Experts of a small language model.
Size: 13 layers, width 128, vocabulary 2048, 14.1M parameters.
Training: a variant of SOAP for the experts, 308M tokens, 4873 steps.
Below are experts of layer 9 (counted from 0) of a mixture-of-experts language model. Rows are named router (the router's row for the expert), up (a neuron's input weights, with its number) and show model dimensions 0-127. Each number is 128 + 24 x the weight over its row's rms, rounded and kept within 0 to 255.
Before each expert's rows: a language model's description of what the expert responds to. This comes from a sample of Wikipedia text that the model never trained on.

# expert 21
Opening letter pieces of words, mainly f or F, plus leading digits, such as favor, faulty, few, Floral, 1 in years.
router [145 134 122 177 158 174 160 124 121 136 155 131 119 140 100 159 123 113 129  83 106 152 172 122 132 141 114 107 192 143 112 132 137 173 148 126 118 106 152 163 128  95 131 142 111 142 119 130 139 116 137 134 166 101  85  93 129 144 103 106 129 137 138  88 123 162 148 142 127 125 117 107 117 109 135 180 122 119 158 108 121 109 134 125 106 128 159  78 145 140 127 153 109 136  98  82  88 130 147 137 158  95 143 126 199 135  99 121 102 121 136 107 169 108 125  94 122  82 137 134 121  86 116 170  92 136 120 130]
up7 [133 116 176 123 125 132 140 104 172 115 149 114 134 111 109 182 138 114 100 124 140 135 143 159 117 126 114 137 164  89 131 161  97  87 115 140 123 154  95 170 159 109 163 133  66 106 146 145 139 106  98 136  67  75 121 134 138 127 151 117 160 119 105 120 143 164 112 148 136 119 111 110 140 112 115 110 124 111 169 103  95 113 138 120 184 147 115 113 152 113  90 154 160 159 124 138 102 135 119 109 131 124 103 131 154 128  89 106 105 149 155 137 163 140 138 140 142 115 134 164 101 125  84 147 136  90 166 120]
up8 [130 153 118 145 144 120 138  90 140 107 153 134 127 139 119 127 137 182 124 103  90 115 123 104 126 125 131 108 134 127 116 116 112 122 179 143 137 114  99 152 140 124 162 108  78 108 101 130 106 133 123 127 100 131  91 159 151 120  98 157 158  84 122 116 137 122 130 139 138 120 122 129 142 117 130 178  86  96 128 142 128  92 130 149 137 149 139 125  95 122 120  90 171 104 152 152 154 129 136 124 210  74 138 121 155 147  71 103 148 183 107 103 106 133 144 113 165  98 173 126 154 110 127 129 114 148 128  84]
up9 [111 170 147 120 133 144 130 174 112 146 156 116 130 104 107 125 108 180 128 134 124 151 147  85 136 113 109 140 140 145 129 184 146 130 150  93  83 123 115 150 123 134 145 131 103 116 139 145 137 180  99 119 128 115  87 107 150 119  99 133 109 125 161 142 111 105 176 107  99 122 130 155 114 150 105 104 121 169 137 114 125  82 145  81 169 138 129  98 166 149 162 122 141 149 121  97 110 110 142  94 176 119  90 102 108 138 126 178 112 147 137 152 158 167  77 123 100 114 137 138 127  97 123 107 140 121 110 154]
up10 [ 79 117 153 142 136 144 104 128 157 150  99 134 118 145 103 124 115 114 106 106 127 128 155 140 129 100 129 128 147 132 138  78 104 129 100 154 125 120 118 134 124  98  99 153 102 125 103 202 148 127 102 119 143  80 113 125 126 167 154  58 120 152 164  95 155 120 103 154 121 100 117 120  93 130 165 116 138 163 140 140 154  87 138 115 119 119 126 106 122 112 108 138  99 113 125 137 107 147 170 156 161 147 102 132 149  72 126 111 100 159 115 134 153 123  68 135 128 114 132 163 137 111  94 157 134 126 107 171]
up11 [127 129 123 136 117 130  88 142 103 112  77 125 142 108 105 155 125 158 159 114 104 109 175 120 156 130 134 144 129 119 160 108 114 157 128 133 113 124  95 149 132 101 104 108 145 117 135 111 110 157 106 112 169 183 109 135 110 120 145 143  95 125 143 133 103 156 131 137 152  69 140 114 105 141  86 186 187 118 133 110 128 154 153 166 120 114 153 123 137  96 113 140 150 159 111  62 118 118 168 117 144  84  78 115 168 115 112 128 149 143 156 127 119 156 114 104 147 125 115 110 136 108  87 165 142 132 101 128]
up12 [137 130 116 120 165  83 142 142 108 161 161 150 113 153 109 112 135 136  77 118  97 145 140  95 165 126 154 122 112 113 108 104 100 148 111 151 112 129 140 182 121  99  86 170 114 122 154 138 169 113 153 129 127  96 112 103 139 111 111 139 113 110 137 132 157 149 142 154 134 141 120 109 117 126 135  87 152 155 139  95 171 110 112  91 128  96 137  74  88 147 183 133 142 122  98 125 148 145 110 161 109 159 131 166 147 138 115 111 107 143  96 117 126 143  95 169  99 108 136 114 151 134 164 177 105 116 108  95]
up13 [123 126 124 169 109  91  99 171 131 106 116 140 130  97 115 126 146 127 163  79 107 145 138 135 164  67 127 114 142 175 110  95 100 137 153  99 140 134 116  77  94 103 172 126  90 138 119 130 180 136 104 165 163 136 118 103 123 114 148 120 137 147 116 135 157 102 113 116 125  92 108 125  86 148 139 132 123 104 116 138 143 106 135  78 128 117 150  84 161 101 161  98 101 107 107  91 134 127 139 150 119 125 114 159 160  66 127 134 105 135 122 147 160 126 120  88 143 112 137 125 108 128 114 153 138 114 108 158]
up14 [156 149 111 116  77 130  99 129 139  99 155 154 149 139 122 128 105 122  91 125 122 134  91 132 147 120 113 122  82  83 139 136 176 182 140 118 102 142 143 167 166 127 132 143  83 144 150 156 135 108 102 137 155 129 125 139 110 162 127 113 119 109 148 125 119  80 128 162 136 140 111 146 100 146 168 108 118  99 136 165 160 119 106 126  89 137 134 133 180 128 151 144 110 154  69 154 108 122 132 119 126 133 106 110 163 137  71  83 133 109  94 130 143 128  66 125 120 102 143 132 143 100 116 147 127 138 106 158]
up15 [150 133 116 185 147 137 144 110 140 109 153 153 169 116  80 160 139 164 182 124 106 121 110  92 160 163  90 105 109 135 123 160  85 119 134 105 152 123 135 129 133 112 128  99 118 124 107 116 124 132 120  89 111 132  90 106 126 114 143  72 127 126 155 156 108 116 138 166 104  98 122 126 108  95  98 112 163 115 119 122 130 142 120 101 148 141  77 120 125 152 105 103 128 123 137 142 112 125 119 208 119 120  79 121 135 111 102 132 112 161 123 117 150 123 105 122 196 135 119 160 116 102 121 145 100 117 100 117]
up16 [ 80 105 140 121 132  99  93 135 142 140 167 151 122 136  81 125 101 113 135  90  94 156 135  93 117 109 129 161 125 138 117 179 116 144 155 121  97 114 168  99 132 130 150 125  83 131  67 126 119 111 127 143 177 139 124  90 133 105 111 175 141 150 122 101 103 159 101  81  94 119 157  87 113 152 149 121 143 121 110 125  89  93 130 123 187 110 116 107 135 102 117 118 143 123 147 133 129 130  96 129 132 152 116 115 106 144 131 119  90 136 124  92 140 136 103  94 138  95 135 103 107 152 107 144 113 165  96 158]
up17 [121 155 149 107 102 136 131 124 133 163 155 158 115 131 136 168 112 122 111 162 176 115 138  93 126 102 133 144 179  91 131 161 145 112 116 149 155 182 126 133  88 114 136 144  79 133  99 129 159 132  83 113 116 149  98 142  98 121  80 117 114 176 183  95 124 128 117 128 123  95 137  98 110 119 137 141 144 101 135 141 186 130 144 112 105 164 142 101 135 124 117 113 107 153 110 166  99 132 114 124 142 149 145 120 135 112 131 155  77 132 100 118 155 125 116  77 156  95 130 135 141 113 152  95 116 139  87 134]
up18 [154 162 142 140 160 158 141 125 149 149 108 165 114 145 134 147 128 116 142 101 145 126 128 156 137 113 126 140 106 137 133 122 110 122 134 131 104 153 120 169  98 141 180 131 126 125  68 170 145 160 122 160 108 137 111 148 132 131 123 130  98 147 135  98 155 183 165 130 136 167 112 122 111 137 183  98 163 109 113 140 122 172 118 145 103 116 114  88 133 117 160 145 130 126  95 110 113 141 160 116  88  86 128 156 117 189 122 115  88 136 124 173 136 133 128 122 124 133  92 133 118 142  97  89  63 160 142 115]
up19 [112 152 133 130 206 153 145 107 153 109  73 106 116 157 165 140 166 154 130 133  74 147 134  98 135 118 145 137 106 173  95 180 108 137 114 153 120 119 116  89 138 112  92 151  94  89 117 115  92 130 113 157 116  73 111 103 115 127 146 128 102 170 115 116 113 142 140 132 121 112  84 163  93 102 123 160 105  94 123  86 128 135 119 157  85  89 133 108 119 145 111 140 132 127 130  98 141 138 152 171 106 128 111 154 166 149 132 121 134 134 129 118 144 125 113 128 111 124 127 122 144 129 126 134 122 170 156 140]
up20 [142 159 106  96 134 136 115 134 171 110 125  84 153 107 141 113 136 143 160  79 139 112 103 137 131 118 125 116 139 156 121 120 158 136 130 133 128 166 125 132 128 131 133 129  98 114 108 125 135 168 133  53 175 109 130 154 102 115  80 102  94 120  89 139  89  95  96 137 160  98  90 143 125 111  89 133 107 120 126 112  77 157 115 152 107 132  96 123 124 144 134 149 140 137 100 104 160  67  94 140 128 145 136  94 136 114 110  97 158 127  67 136 123 134 118 126  92 128 130 119 141 108  85 142 129 167 150 139]
up21 [ 71 148 120 173 116 135 149 114 134 111  90 132 142 137 128 148 120 149 135 131 115 134 148 137 153 102  83 123 138 141 124 153 155 122 118 124 113 108 123 146 151 132  68 121 130 145 144 124 172 145 122 178 152 117 124  98 102 142 130  91 105 175  99 100 165 143 137 148 134 128 119 150 136 135 162 130 112 113  92 106 101 158 147 138 113  97 118 121 172 163 119 136 102 120 113  62 101 142 165 153 131 102 104 170 157 138 117 173 143 169  96 145 139  94 145 126 170 142 111 140 155 145 135 160  91 148 139 160]
up22 [115 122 124 150 144 171 142 116 150 127 136 132  93 132 154 168 132 120 130 138 127 173 102 177 100 129 123 130 149 120 137 151 142 134 123 135 127 140 113 149 140 117 128 134 111  79  74 139 141 122 145 161 155  90 128  98 157 107  86 138  77 110 122  97 122 138 144 113 131 110 157  73 106 149 124 124 174 125 143 140  76 140 140 177 104 122 141 129 141 131 141 151 143 146 126 114  85 108 104 181 134  83 190 114 151 149 128 158 148 113 145 132 106  90 100 129 168  97 134 111 127 142  74 151 141 149 129 119]
up23 [143 115  98 147 134 137 167 126 118 143 126 113 138 115 124 129 108 131 150 102 132 121 151 129 114 112 137 145 137 193  96 161  65 134 144  96 130 115 136  93 127  99 117 152 139 145 122 112  89 161 118 103 109 107 165 100  27 141 112 136 134 101 125 116 155 148 120 108 147 116 136 104 146 114 160 128 140 118 137 103 163 106 131 123  91 142 156 102 161 121 153 183 124 110 165  90 146  92 103 157 112  94 158 155 161 142 108 172 129 143 147 146 148 112 111  88 136 112  97 123 134 119 124 129 119 108 140 124]
up24 [138 124 103 136 107  93 164 108 122 104 132 164 114  86 121 130 146 107 120 146 126 163 135 123 175  91 140 130  87 103 171 136 168 133 132 131 152 110 133 141 140 111 125 118 101 141 104 135 147 119  95 115 152  86  86 149 138 127 111 141 180 114 148 141 116 142 137 148 136 111 109 106 147 122 157 141  92  64 173 138 145 148 104 113 126 129 124 119 124 118 155 131 117 127 132 123 169 103 123 108 129 119  93 132 172 134 103 101 116 130 132  61 192 128 106 127 184 101 114 160 122 120 149 130  80 154  96 114]
up25 [131 144 145 122 114 147 185  89 128 131 104 150 110  97 102 155  94 111 105 120  95 169 129 149 127 150 113 118 167 125 114 154 141 169 154 132 129 111 144 148 117 150 128  94 112 160 129 129 194 125  93 180 114 151 129 142 170 123 164 166 145 134 118 134 115 147 163 145 150 118 133 114 136 126 166 134 139 152 169 145 187 163 112  94 117 124 137 160 126 121 148  94 103 102 126 128 108  98 133 120 143 105 160 161 150 181 130 165 144 148 129 101 159 151 149 111 119  93 119 133 143 138 155 132 140 130 151 170]
up26 [ 99 147 123 155 150 122 139 137  98 138 142  87 140 194 113 135 119 113  89 104 121  99 138  99 113 130 114 141 172 143 133  95 147 115 146 175 104 115 136  97 135 116 108 110  95 136 133 144 124 113 127 127 154 137 133 137  80 122 118 147  98 176 152  81  94 139 156 138 174 157 113 103 145 120 100  82 141 103 118 133 109 104 137 130 121 149 118 119 153 141 168 115 105 145 142 139  68 111 162 131 147 134 161 114 144 134 109 139 133 171 136 138 159 111  85  87 155 117 109 116 105  73 108 140 109 108  90 103]
up27 [102 150 142 142 138 148 112 115 131 118  88 127 108  82 117 184 156 113 148  92  98 148 138 206  72 171 122 124 132 189 108 123 102 126 160 131 110 119 105 138 175  95 128 125 134 126 148  88 100 131 107  89 160 108 129 105 104 147 100 133 131 142 143  85 107 127 154  90 152 129 133 123 143 126 141 169 108 115 125 128  88 110 140 109 150 130 105 118 119 140 127 138  89 118 124  91 136 116  73 121 139  93 139 135 151 115 151 131  87 122 119 128 152 124 118  81 143 157 146 139 153 112 118 124 109 121 121 163]
up28 [110 109 139 135 142 140 134 134 123 199 157 110 110 117 137 166 145 145 156 143  56 115 136 134  97 134 114 111 199 144 116 112 132 128 176 136 103 142 145 149 120 160 111 150 146 143  72 157 135 130 117 126  75 121 118 117 119 157 137 142 146 156 170 124 124 135 133 149 152 156 108  90 144 161 129 110 154 158  83 120 129 119 147 139 156 141 111  97 132 139 131 153 103 114 187  85  83  94 121 126 152 136 129 121 115 127  98 148 120 107  98 140 117 143 126 100 184 135 148 141 118 158 134 128 125 124 110 146]
up29 [132 110 135 123 142 115 108  84  95  91 174 129 110 133  99 130 151 140 109  97 136 130 149 161 155 121 143 138 167 119  94 145 166 111 145 142 143 151 129 138 134 122  88 146  84 116  96 172  86 146 153  77 115 102 131 141  95 103 131 159 105 112 109 136 127 133 127 114 112  98 113  98 103 137 106 143 165 139 134 177 128 139 146 130 103 150 137  98 127 109 122 173  82 160 131 132 125 111 102 125 142  93 142  91 147 105 148 106 136 131 173 129 131 120  97  89 115 171 154 125 155  61 109 132 100 104 102 127]
up30 [140  79 150 109 116 116 137 145 110 128 161 108 150 170 103 112 122  35 108 115 123 116 141 114 174 130 121 151 127 155 136 125 144 115 133 129 137 119 144 130  91 111 159 116  89 109 142 146 138 114  98 159 145  95  98 139  89 137 160 104  93 139 127 107 138 127 125 159 123 112 159 131 145 135  70  98  59 101 102 101 124 118 158 138 143 112 121 133 141 142 162 129 131 123 115  91 119 101 101 114 181 116 158 135 132 134 137  92 141 120 134 131 132 134 105 105 107 105 106  78 116 102 119 145  81 163 122 144]
up31 [172 134 128 158 132 112 164 135 116 125 164 137 163 138 137 149 119 152 134 116 122 119 144 177  84 127 122 109 154 163 108 148 135 185 122 121 136 127 167 137  94 124 154 110 130 159 108 118 165 102 138 146 133  86 145 100  82  99 118 130 112 149 134 102 149  73 146 142 155 100 128 123 139 147 133 100 167 103  92 136 163 130 131 107 118 142  99  84 139 138 103 121  81 139 144 109  98 103 113 111 207 116 134 165 130 120  84 117 124 161 154 121 130 165 146 120 142 135 159 121 110 139 148 117  86 133 141 117]
up32 [166 122 113 132 140 160 128 151 107 128 116 172 112 162 133 126 150 139 141  82 127 125 122 123 122 138  98 132 193 159 150 133 151 198 154 152 121  97 134 129 123 127 139 100 102 158 159 116 148 127 116 146 129 122 144 120 145  91 119 130  57 121  82 142 138 133 122  95 124 142  70 151 161 121 144 149 162 119 156  91 130 115 146 118 136 135 159 108 158 150 123 132 152 127  87 118  76  73 145 131 129 140 161 113 155 124 123 122 118 116  89 144 125 131 126  90 131 150 152 135 124 113 145 125 124  60 145 143]